Weights of a small mixture-of-experts language model, trained from scratch on English Wikipedia: 9 layers.
Below are experts of layer 3 (counted from 0) of a mixture-of-experts language model. Rows are named router (the router's row for the expert), up (a neuron's input weights, with its number), down (a neuron's output weights, with its number) and show model dimensions 160-199. Each number is 128 + 32 x the weight over its row's rms, rounded and kept within 0 to 255. Numbers have three digits each.
Before each expert's rows: a language model's description of what the expert responds to. This comes from a sample of Wikipedia text that the model never trained on.

# expert 48
Description: The words of and 's linking parts of institution and event names, as in Legislative Assembly of Alberta, People's Party, Men's Daoshu.
router:112161135119103118174162134114185117134160129106165132151122182142154165070109164112154114159112131180185142125162077121
up0:123081152145146143136155098130131091151163155119204147129109151086152056140143165096156103168141200120032143202116104112
down0:113128160124069134129148072190115150119247147170142133128113148115141143137090102101129135077066108156118177123147123116
up1:106093153176065110096146124148164096148136138156177115139128188166141102101110144081129124184100099132138150128142165148
down1:144080152076140132155119084175208158162118123120102102129143090147128095103134107162118142087111114170190138130119127139
up2:074145121160080125142130166144159121126140179122172140114166153121142155108093157164098098113154141123104127159074151104
down2:089065172143162108097142144165161124130141155096100180091133105079119146123090104138116102114134161152169115128120129143
up3:148133112132098156157162080106107130117114127128116101127117106138102140118065158119101121159143132096141094098132117084
down3:129061089133144100138109138104145156118077134135071140069134195131116170154082121121129100187102127129123120164087139149
up4:101090083148124128168156142078142107133202126118152191088157152177156124105099154106102138173159132199166151119122091128
down4:119169134102110127127114149146112074112103116125096132086119130131109130117097152105165109133093108109122109088046180115
up5:136103115102182070141135213174101160037132185108105153196102119118149105080158087108141147039133087128097152197082099171
down5:088114174165107150161153159146130143119119108121148165125108141170107073102162112143142131135110124148125111131140159123
up6:123137116099084118113098113171080160139092124149133131116187132105188121144143072190076123147104117171080138146105119108
down6:146135098188098107122101097122095082091152109185142160205107067118163136142184191109112129155084144076158185144104124142
up7:089099108134093144124131073130119147112177126133179144117095129135116131115137139152174170175103131116174166156155116103
down7:102125072152209118125133114109120124123131111142171155142137149133118139140166141112135094145117109095110216152099118073
up8:117103122123144109154124187164118236099134069131155111109120096135142165087121164186127126131131153129131108170107038166
down8:107099082125150147064138102127132109131120160138094129125108137132140125107129103141170174141141200121098211090093119110
up9:137156126128113150132139077121122171144111197201073093119068095109181158105077113141155120145111110135160164148155051156
down9:105091142147125112116138089123096199108109136103143142145170146151150122091171133153150142164096119159139117159195085143
up10:120122179130091130129126143145104171154112108141155113117115130104144169139152118121091119065075122098147136088104124141
down10:190114157125102178037141077120167161173111098118180146102130121153119104126157149078122144113126138172119120153169097148
up11:126133123195123101090100162128140121106142096079126148146120202120101157112162108161149104114114153147121129103150093084
down11:151100101083092130156125094126159051102154148106067123086111122135158101149108117133143172118125122120167135140162153135
up12:131112163133120147134126145110138097133155103121125145121151119180135096078107141165181079169128093107095120115098203109
down12:091119127114114136094141115067146129139111109131082081099142113128072109168113136160185182129173103075172100100119155099
up13:085106163165134180124131172167183090096131114127108133148122117124182148131125128111070131125090139142158116081134137159
down13:151133152105161096161115083156174093096183134139153176138092132155128117205133105124148155137088108152119125110120158198
up14:134168105118090096150141131072073181109167125093108160148130127114121193072156105149119135106050097065125165171185107121
down14:089155138113105198079112164165108153139150124143135162180154133129164142115130127215131106090139119181123048129156112137
up15:185160121095168095155152103133132158136231163093139076115119178128122112163095196127118172125176112108135064140118140148
down15:082140122104103141117104087122118108080160157126152150116132140156213157132148121084128146150177091076170135130134146136
up16:151052184106135167128112115122126114116158116139156119131118101071139117142131156197105075215114157107139138084140136114
down16:118130149147155160148102106153126118122152104118191160094146121170098091157178175097122122153175110163095166122129132145
up17:068106164098122105121118132208119071135164128124120068142181119177063169114127148199113128181167192152149139066133111099
down17:105173145141091144145096134109143123166175037095121182140122139058118128140148137073096118103114160141069094143074075099
up18:106145117123119151147098089112184170166177115175115158139093150123161156079117118125126145202104134131158145217117115147
down18:103103224150130143185178130130082122146071130159193087088150094134159105172153130076103168154104177143113087102103159132
up19:092114039108172126110158135114159112119124152113107096111143061126124100090143115104034158158153122168084087079167136111
down19:128127111177150137175110157138128152128101120116084160182160131091121105127162143113121175108121151109164126169189205189
up20:104139114137172168092168121141141103167177117153088155166148098081155136128080106098113171083091079099126145143098114106
down20:134090178074135156166097089122177123127128173159111062111136105084126137140109095136077133083094170115172105111140116160
up21:170137067137123089166083110112125139140104102126141114171123175093099166111108121129148146176119164115093174147139131125
down21:119111112198091079074165142087090133081148164162151097100134093073130170113120071139084152111149117135108174107118151121
up22:134123132123163088124121126090121160113088113109114170079098153139161133037155133157131105099156106063127153074147058173
down22:112104109166139117159142110177206092148157121140143151150141072128129105097121139126115121132136151134125098123119180138
up23:122120138156081161120115093128165079189122133129103147061169150145103136154163085108160176151159128129237154139086112123
down23:128075171131155100184135097134109130128102119120131123129125145137156134104144124149118072146140165178113178149171132118
up24:112131172167125133136144130108129080138136116166174100110114194125125084153128155130125110133139148139087106183152140103
down24:164124136099131139167131097110150144124120120182136141061117124110121164111100113055109108148145147108135147099081139133
up25:116130127154143133107067146120050077142132088126188116114176153158136128086121042075090078095142087170149156123138120173
down25:074122127090142128134107168078123141078136142114186151147175180165113172093161141144150159133105137174135095114146152127
up26:124147109167113125147071098180104078115120067099100096134134064118122152127146112119208122157143129181142112166140083103
down26:080082096142123151188099134121179088189150116116085195125077114135142050135113136103144147075138184111109068093100075136
up27:140130196135103135109145122113118134096117157142132078139170132113173125119118168170108196138138095184121156067187159103
down27:112147079085142160128136130082113127136152105094122141117171158130165138147096150139146158174140068059052182172095184102
up28:157148138073126099134117116180132116114170163119181105166122185167192122120118171189144122131142112177179070129186113180
down28:086113126211063131098127135137151089099130090114129094170114131102122100166130126102166144160116144137079199172086077126
up29:105118156115146103163132046190175128138163140112129154149117144083132186124119151142114151112240131127073080088137145116
down29:060119163135126156133089151095150086207138129110122132156128134154132190109189110075133111149173153155090042116110135097
up30:099103138164092147098127105141177103184117120117048227073097163135136114149140143147087100097109125121103142149143144148
down30:169150086128102153120124128148132140186081134135117106123056134105108101118146158204147144196142118109093171136089143143
up31:122136084123069131180105099159141147096239082051106139157156143146096178150173098106119119133090158070092118162132100131
down31:130120105142148140147184168151130170164124157129142058096050199105103116090075149096118091114166090093131186198206101140
up32:128178150101087165165087150169141080071134070174085190119128136136156156151107133115158171088139122078130155130175104098
down32:127121136131191109095084146128077130177158126052135147162118108010133081098091127091120110147135131096106107106107127163
up33:133119155135163112143095118119152071164161124195128130179110168078131062127130126081212126102122143074136136197067104082
down33:179118097075125175098117113107114099097171125087144102134120043155145180144084048151162159116116150154149119150180141171
up34:116124109153102122171200133173183173137144107133099137160139194099115144181130160125152092170182161168129121212178138149
down34:172154121098105116123122126120111183173144161142052131079135138126112155142124159123146145126169096081144152107119074072
up35:113067149146164159142143111132147098123105159114086145078169143121112141152193173135163201114132090133140142138137119129
down35:129116128131125103119113157112108160158106124120132085141111097106101161113110144117106137182150102143121058132087146122
up36:177091152086100159188145075102153189133138123137123181139115176131112142066104191073103161127134079145128130165083108143
down36:097183100173103139135060088177129127094105157135142110126172146101089098157114081137151109201143049095080116115098096146
up37:127087090170138103172139158147196145117231190102146087128166165146168117162119134121111138039170083114160151144138112164
down37:172108159091084122117116152196153148149186100097134130125114137125147138154150168127121101144125190140129079146205144128
up38:094103113132117146077128131103160143133117131196079137147138129146124151169104136172101115099085122125170163100102132130
down38:155161110121133115153129137157126157164068134160137161103100144170115155159129124107103099119142144106136144157182161153
up39:161099121121143119173073197104103116118111111133070173100143139159136175078144118166125058161067061152131103117082118111
down39:086060155174142125148091127120103197043148133154118147162100111185122138102100136064107137106105105198144140155127177176
up40:154140163155183126165106124134181140092135093159159182137150133100195077053080123124099123142137193200057112144110122167
down40:172127119119122141076110174160088085145087106125088150153129173167173091141102180122218094145095089155098086154117100120
up41:087115062151168201081144152140143073165094138049137130124157113145110147140102136125117109157134125126166169063148166072
down41:135147117095127112111102140135137081133114092111128125170193084124098139140176125160085128118124171141107112122103094096
up42:095178098179150112169106135133155086125162086149107130139141125123142032100102111094168148098129157111115177175179149104
down42:158157130123132135126173194129102154110148138131082169128109188113090153223113132133127127112125139122129140192143122118
up43:164129107120091076190071138136116106128120164155094110141131166123085089158151137202170174063103053179124169146145143077
down43:219189101132107139140198119120098136089162134084133104117149128168169118115111126145142141136169065087157111154127154111
up44:106133102127143129110091160112088093134112133067121174177183149127122122113172173114148121150133135127105199152060117143
down44:109091039100117101058073138123141158144116064176135157136178161076049132090091098119152132127186169103070142128117128084
up45:123185177125127135121129174121147168178158158130060163086088135076176094124122179163095110115132130118091171114170119122
down45:128080152133149145118079154083046116130200085115155106180174107132123113165179135184150068107181116109190177091139081120
up46:161128135122152081115082088087140148103173125170136176122105199184203153169096175123110137072109114103063192101079110085
down46:118152133111105125148202132100123126171082154131131132152076135106157141121137197115161076066124110095083073082124113090
up47:116140127125101163154140117114148087145143103089117104119134101162139142115066155160123104170213115153148192095074102117
down47:099164119119194060140143095103167164120171165131123153103126050133163102152145116106100105152148122191123084147184141149
up48:167106168143125124146115090132134110081136117074087103095161157094169102154088119080112078127181162135158125104167177115
down48:130085121090135093090123147163159145137107118096100063139125117138124130137088117125112146149098165193213110098146148101
up49:165102122102114204131065150120123127122087134129145163123170160111143130082112124143140100096091193122108187207152045128
down49:105079185126162128157138150148134105140111102088112117159100108124130086095151094131163136136182190157199081152183167133
up50:109106113185122161109154142106161159061113109084088086126091177128087150092094080184136115137199169085102130124171074154
down50:101148143177106151149141139114112111111038169127120123123132105190151116094128153131076113125102087137118124112155063059
up51:150056128144106196102154106128145103123139106111122087164152147208097112072109181151118158151155110164139158058208137118
down51:099126139104139127089163124104102106122115155182147184067147126139151131128143111160137145035197130136140115116109081141
up52:065098191177124146158070122101066106121167115132137102155193111176105110131138101110126112141118145128161143106070133174
down52:148090148139116152106128159133085192148127156130157203144140138138104105115112117165144108116129138068149140135157144135
up53:142151158132098173121070157091127183145127060111100108162096147114090065172162108198097106126084080094140095089093150124
down53:128074141131166150098126134167130198133129120166124074152146109109138079118111197132042196129135138145114135112195126074
up54:100161104154186146105158092129186135079093163144193058176126137118126104150175198078180137157081169129149132206125159118
down54:108140150093159107092097134113138101115110147144093147112139153144140118077203143102132174083110127123141126110109103129
up55:064088122095075112151160174168130115158091127165146113116163145100108116136093107078054106113120124150180134154163165110
down55:163156178102211148121146134080054110126130086181095139116128120126100100099137128119132102144103109039122120152086136139
up56:130176101152055145152110103081136126125121112106135115138131105084157165123079104095128114114145123147164129127131112172
down56:088153072127148160087127108174145083127100123161148122130108115163139179113141134107146137065131112108127136106179161101
up57:134158123091156049122140168120134137143174123114124106120098129126171153121218079165151136147090092172122135080138137105
down57:107147158165123090105124126057180154125140113090143163220150141129155113101086103154136048154121127147132127101107130151
up58:112092068150122127145143132163160130133095138147084132163163129163104106170123088150058127081125103099141130126158164110
down58:178138092139124130080125125064154154094120137126155126124179128143069167106114119118149123137089131121164101162092120130
up59:105117047143173171092142178172145125117164185141165160195128126147137093171146137165133169116156160155136108186114132148
down59:143099161122095086097096136091127163104142065145091094006147102081094123116149155139082136107134140111171183126172051078
up60:139179143117104085192118174138143074129165109123127166115075125144109168152138148120151117130093084144116113075153167109
down60:180139151117105126146180130084157139115087180135074125165093166146166093173122153128061145132161098121098149141118135166
up61:118110118139175154082169071119121092131109129121168102154210141100155095146090092124151114136107125128097117116068130077
down61:076122137148093137169155122141116115082141150140125122138147189140123176188087175125152111187099118108132164099112183095
up62:113143113091057173112101143081056079101131089073121172086092097191116171141114154156112113128169118145121162130120091144
down62:075176061145183174115143137157104100159138081111103130070062131148166179104132129102107099103161106118118110126121226110
up63:075095156093125175124164111120174124085138152099054119118115135120155124150087136108096098147157112184186112095128093098
down63:135146151159093150099123170097113110090116207104161126055161155117128145105169091093200120112140084171163158092108073131

# expert 34
Description: Word-start consonant clusters like fl, br, st, w, plus the first bytes of non-Latin scripts (Thai, Japanese, Cyrillic) after an opening parenthesis.
router:136130149111129056119046143142159093096091118107132193052110137134165154103114138093108132142074098070132118106126134206
up0:155109115179114132191094134136069135140145137141123069053111108118187052114125134075118131100124156138174136113158096164
down0:137103122138067098145118144084140149143134173115162109093099108126141114103159118101152139136124168107137148129106143119
up1:145115100150101082107108097134162157095127142135104121049142118082104111127094107073125093106107090094167147175139075148
down1:143174110115152136095080059125151161134163172073120125124097109079141128140090104153159152145149126114111101135169149113
up2:089134122103107153114130071102101122106131117101151170139132094122185132127159116103102162146111197116113146085162139173
down2:121109137118162118150130102125124148133060142141100145138145107130058105113156083085124176136159119141096116098109124112
up3:132155126141108061154100121130084121126095097150093142126145159136134185046131110148151168106078115132134080147154100128
down3:185097132147139142150084116116144152130107088139134135107118085123111144129116124125087123144176162148148141141092202142
up4:095153110107194113139135168142123105085047118072146126172082094081140154143133142082154096141154064105146088095106143163
down4:124132118126157175073162171146093127175061081155133088137109055126141117058129165070141124124146136145144074107175144183
up5:128131140121140159100134126173117073133097139096146078160132150121052125172101137168107139156114155131090151155058069147
down5:064151134165129133151144138184137132085045124088138134128132095141132121124144124116134100139120137116118171172135161198
up6:110174151095162157163165138153139109164083097148145077120112132131162147136089128137146130087127129129058125118116103121
down6:173116133090104163104145134149065135175120176133107076110164048129142110155087133159120130053139142108068117106144101131
up7:113141110164079158120131147112165128098131170064118060154108115107114165151166234202123166166104183111094091123115104188
down7:178111194033093144122209178090164114103113149095085111154188156127113133123129041081128119127074150125208107136102139155
up8:122077085206054128115079103149183147137190102090084178080126154140147128159086135146182115115115122132156074114064041160
down8:178105107155110101160105166107066135119125125142132110035127113119187118119139136114172053100113129180179120095072135131
up9:110093139118152106175148155166168151106146144168086094125081108075158137182156102089152076104119150095114125106179100086
down9:123152095110121151117154157200109059088131092174129141200087128137202133134141165074116138130114160143124135110166146136
up10:130120108091152151159109166135082108109087094118091120111085107115141180156093132109132208135073146099146144085168108153
down10:131152131129073189162133127088117176189084140122144087128172157099096080164124105142154184066137130120141126142164141180
up11:113103100133129102123094179147170120124114096156157188082121130170107112102090150068121150146183092241154126147120125143
down11:127132134154134191154104067085140174121073112157111205090172163076130107127104115102113053134101083187152181121087098117
up12:153117133140145133161130124175117098099135149196159229094095123165145082125128136086143191109091150255102160157143171167
down12:176111121169158174162183098120133119138102114115115195122133149133165140109085116119163082081098136096114135132105152115
up13:170137139116148082098137115124138101107092138133166168104104128091143139137164153144169091151092082092107146147151171142
down13:075115121070126132073127145119160156064054157113113171132105097173150152086090154071129142178112105105130119044163163154
up14:104129168129113150138141132108118145171173102109140130114166090147203133091114137109129087175162098181146171113156117134
down14:143161174133136143150164134112076130176124095131083060100106127180133124110073131147113092156143129145171154134105125058
up15:092146127101063090076135134121120104143187124166124096162085080090197186135130138090066151103076088137187119116126164244
down15:091192132135173132160171098155039140112168137124145102176156133101153146131147066107139162101166057114090095152165128095
up16:114121155085082065167054142125186122148146113072174113169092124153143164141110104084108107081044203096101148169143127172
down16:177083133151107099139083118112131094085199135181111108097113135124095117150160115091082136150130102184211178140115120095
up17:169169078093085122115074146127128061139103130143169096066125069123159161132150120139106097171112119099121095188125155120
down17:156121108129072108086167148080118166112070162128161087080115105108131104099136089134129135153122172123127137097119144089
up18:140139125164160047159053115160126122132131120144149181095104180159170140159084118138122123089113177176128075079154148120
down18:152160122103114129074089118159093143130098140087150149120099160118164110134110154143132168101108120132066113136184074111
up19:150153092099144149124046163141135121133181135131103122137120115120135083080147130132125137105098124224126078147085173142
down19:091161080066114084100139155060174066127173127120124063160152147130176135117162115126100185115096104148114129161132100111
up20:183182171184136086048037099121121089160151153130151130126109101125173104045119167149124133132123102125150123153131131081
down20:106149134127119156090113089123111113108085156131058128151128192089146116135143147136123147071131108166189149122122145153
up21:101150160138149113129091178164092101115089129101138222150056122180141095132095207153109085108101102134105095123055160122
down21:037178131185146137132106171238144114114171110114139196138125131147110125157158139075154051137162156181121145107178127090
up22:146101161142117123103119111148066148094114095157133138111109113157162067152160132086106149171122154171125174151202132165
down22:092139114099122125130107133143170067069183133145166136156099174083131153133147088137167140076158148069122161162111157071
up23:073115188154150149127117147154154137127126137117201204120119100165140121141135086160112149042137128161146118149102157126
down23:100131147128146165146125167132181108172094024108105164046160095129085082191142168122127113105101110094130099166107191101
up24:139151142136110161058129091167117103086156153167119071115118121180159153114148153126158149067101180100168148094097179104
down24:174157164097119143131119070179100157167134139204141154120143035112160166117159151103154104146127165146127107120093168099
up25:068147115125127127116130114141121120117096105149140087190134180150100163156149117130133102121087094094150094141119155147
down25:139138162125148118097182095166120111157094149156103098104060098120148205146138176150119171134118161131117104117143177140
up26:137099166102116100151171107133117092143094120140091072137128111129160108120124106113126177188150088153121152117101114162
down26:113120161119073124089144122096118173108098119142068062106121096127169142118113163114109137145134076150167074114084119101
up27:167153138127153097134112114189118151108141136082045181133140123119106120113154130108237167100179177092134115114181113130
down27:187186127139127080100117089072111161093120117057138079154146076145175091156145106063176093123144133173166131147108177135
up28:126113167102119102139116166093139113131153130102183146141144102087159172098095133098110171142164138099125204171137135108
down28:119129122172104166135150157068113199139147111107160142132170151167107127181172109108128130148135176114183152151167149162
up29:141182160060095090129139126078160158145124175142090096157075080099184139149099130105077140164091102156166161171131142162
down29:134094042126142040071121119137096098157149144198124143137137114150147134127093095167157107178115189131090108168127141109
up30:128114144074137130076093189119103080130136155115142152093114129127155110181114113180171131192154097171189176096142125185
down30:150109139125141072155131113071134145098163191135118116097036123124108149130123084194156099170190146112113123141138092120
up31:139125158126129104144097167119160123115185174158149104113149167114120208107105134242148103115131133082106118132097134116
down31:105116063096104104104129140090129105102157088168161105108074115119123127120132103126130157142166138078148153145126197184
up32:138116126107094069173062137145112159110131111164139110023119123163107149120081142108194123099136120101108099174113141097
down32:120097098086149086141140125105103139096135124071092134086118151088124160113161126147109162188122145066090110105058123132
up33:099200189081106138132092187140163118110066139126097115174145085130174128113117161091139132214149104150135094094133160122
down33:134138083067106201081142094160074162081131135074098125172168139131060074161132151151092147131095123112100080113150159137
up34:111135115109098171088065157135136106134168134118154152129084152176117125135141165131122147121131174143116084109173110128
down34:111179187138155139176105153154079138118229119160125146120126142143176092134104139150105154119119130138083169094158134112
up35:195108116132121130091095164191089134098119129088182158126088095146107122117173146117148100159147076132103141103181125108
down35:104152066094163130122086076185153122057211141100156169138153164129100113137124182168137150097085131113159119144133135112
up36:108116083134121132140111108175180130103117105070131166198164140162156111147122055141117111167103117217100122094098119146
down36:023099125128139183189104105115165123120123181133166165199101067117161107085126110035144088111098138070085180131083128159
up37:055126129079095152170153127104114102103137076113180067092078092167079168139138121112126145130148109091144132141089133105
down37:104190133108127066118170160079138111108078143135136102087083113186082103111177139137092173139139106175101091159115154090
up38:102099108154152130106151144129145136103128204145181113172164128211088137121171109119075129158087096206153143134106094103
down38:140104080106109122141104096132116165141163107109117108181097078174078145109148139105140132118113068130099078165179087161
up39:168116147144205082174133068142188083159143108165126173108154074180148109024116189173103151141126149145184130149125124171
down39:154139153139203169135082142116126124176068176087099151166175092171107107179132137162073148177130067062109177137111119119
up40:093133181143134133162138145136163095106067210067138086144113158095136110105229158107131153158117136123156134151127145157
down40:105119107127130106169166157126159134109145201097145140090104120159148064085132125117108124095152156120116071171138112093
up41:142057181155098147169123108125101094118139118174156117112156152134160092089112097129117112138119107098144144151149171112
down41:161131113121144138121126073098112126143131131100186138130108130178067130160107091139062137091130160083151148115127043101
up42:120118035138133110150103092154117134104062088076111099121128125105155150181147173118109126099068192105100122082109087172
down42:152066128153132074135122153145129084135120144092146117046101134160112088106200152134111163122153149130117125097161145188
up43:171098143086163082101134094116184094149173160102196115115152138126189150132145134075147131109104115180088156092151064161
down43:059121160137133097089150116152179153094201100103110160129154154063143117149087154151117099099170096104113127166235120136
up44:113138174131104118183046121103158105099095147168180141096134159139092176142135079154072147145161107154182111105104091179
down44:142151130117175158127104084105066115119063088114137128116177126142122173090079142123150102137100145156136125129110128075
up45:216091147128126110080120142117101097139075134128168134079140160127110085147094108125079139140085124110163119133162132123
down45:175130207151142126131115155075140098074130108082131131148138110125169126150082154138083138119105132172144093089140139173
up46:170126168143064107115124172117148141175116090163153150079120146112142104132119094081086130143101193147097118186162127130
down46:131134141075085136158173152111161114094114048134170184140190136196122140092165105153141108145157141136162204124150134092
up47:128151154132155122135098130205113101124185148121109133062121142133140106146118195155143104161098047107094137096089144157
down47:095063127116045147121111133181114047066149160159154149119159121167141099102159195084138104225124137141091136136127129152
up48:186159116140184062111080098130189111117118175111135133105145109126142147082125150114112114152120145219122125111206132118
down48:093123145201177138091124123140139142068133172088181087152130161155103153164136105085098107158129121127076152128114110130
up49:125148146180185116140103158144192118153111109096130142094087206157099113127096127156117146162090133135141103082112115089
down49:163167070071130127081058122155130121170100157138157125132102086112124155164123157125141200112138125145145166062127123197
up50:108104119085140102105130137131128151094147139094121165072150112140047155103192175134110104122106088124129105087141156175
down50:076137169082130092144114190107157178136132136171121132085160118070094103102072138189152129195140160115145120111155096176
up51:161092146098132126141104097164122096076141147094101161140158115111117101138095109155097116148123128134175156167136117201
down51:154194176177080196188127094190155156100107151119127165137167174120175153113080134140114103126069146080071110126074095126
up52:101098158101125156176134137199109065134100120206106135121086156191192091127126077091111079143145130176120065132170090139
down52:107123162154161116181122097108103147105121136158073164112096142126155121151171150107111109158094099114137070070063114145
up53:149069151053161163132162118187114105126106152092150202115180141135131084092161157181094101149144104093112132160124093093
down53:085098188160103112134121145098194096130115087132111102109189109146157162165131151143097067135149149113096137159096133100
up54:069136152162139136136122138134208132151067103141102121080104062098178066099149059193130065116097171158162153114120128152
down54:099119131143175126124134151085143142074140157067137122154109136144162158137136118117166058156138131129133064132129127085
up55:148131124141145098148101168145102117109151120107138142168154201125181078128139101111127117108135156100098055087058144090
down55:195140122146147105136140133174120104169144141139146110160109168160118135142128062142095081092134148047132102143136160167
up56:079117114116127089109122161141171105132156121115097143118096150153162113169132178170102178072164133045182158090163175158
down56:139164103129079196142160150139175137175063092141191139158111140129094119110119125119159165137159121128164143155102118166
up57:134100048126177171112177106161129136148139092192158060096142118091083097141165120095180036122065126121116197074142106172
down57:173134103111141103159144139119134094116137175128101140165134127137128129103112059134129076119113112133117173140041155163
up58:096135038129143120112117102099141103199130133118116127136103109122180046180154165110095136175162104149167125130129102098
down58:126156103129102100119160122179135131094174109153125125127123149067103123099175108191133201160096153081066151110146115140
up59:129084102150146118130139159112060099087130104148098179143092118184118129145100129121153127130129158150125195149157148170
down59:106150133097146197089153139128183107122091102128067120167156169128076177150124108088126108131149150111105138134104067183
up60:104154122099136107065045133172120079121132142124118170156142136176187150163138103146091128094115123119172156125152087087
down60:163091128191154130082142119119124156160185167143169113088184111121138138137149140101070083073190176086057124122138159140
up61:118178133141150095121104086114123150094116130156111103140163135167080147139165136176153201065146175065208161154110073155
down61:130130088164117150103176139129152154120091119167119140110216132115141120148142121089130146132143155161102148127146086119
up62:108114172065140087124073090151073111179157152106130179064146132116175119052117137146106130129123160159134108150193113123
down62:111088154071119129149182081170156133098146134132232118135146178116143209121173160156124079047086090105119129084115100081
up63:123083113146111139132102139091170088162153129115155124154135107161140160121088067114158152126138113157135110100130113118
down63:073160158102136140070150170161170130141106130120103113192172151137094093159125068168150143079087125167148109152144177159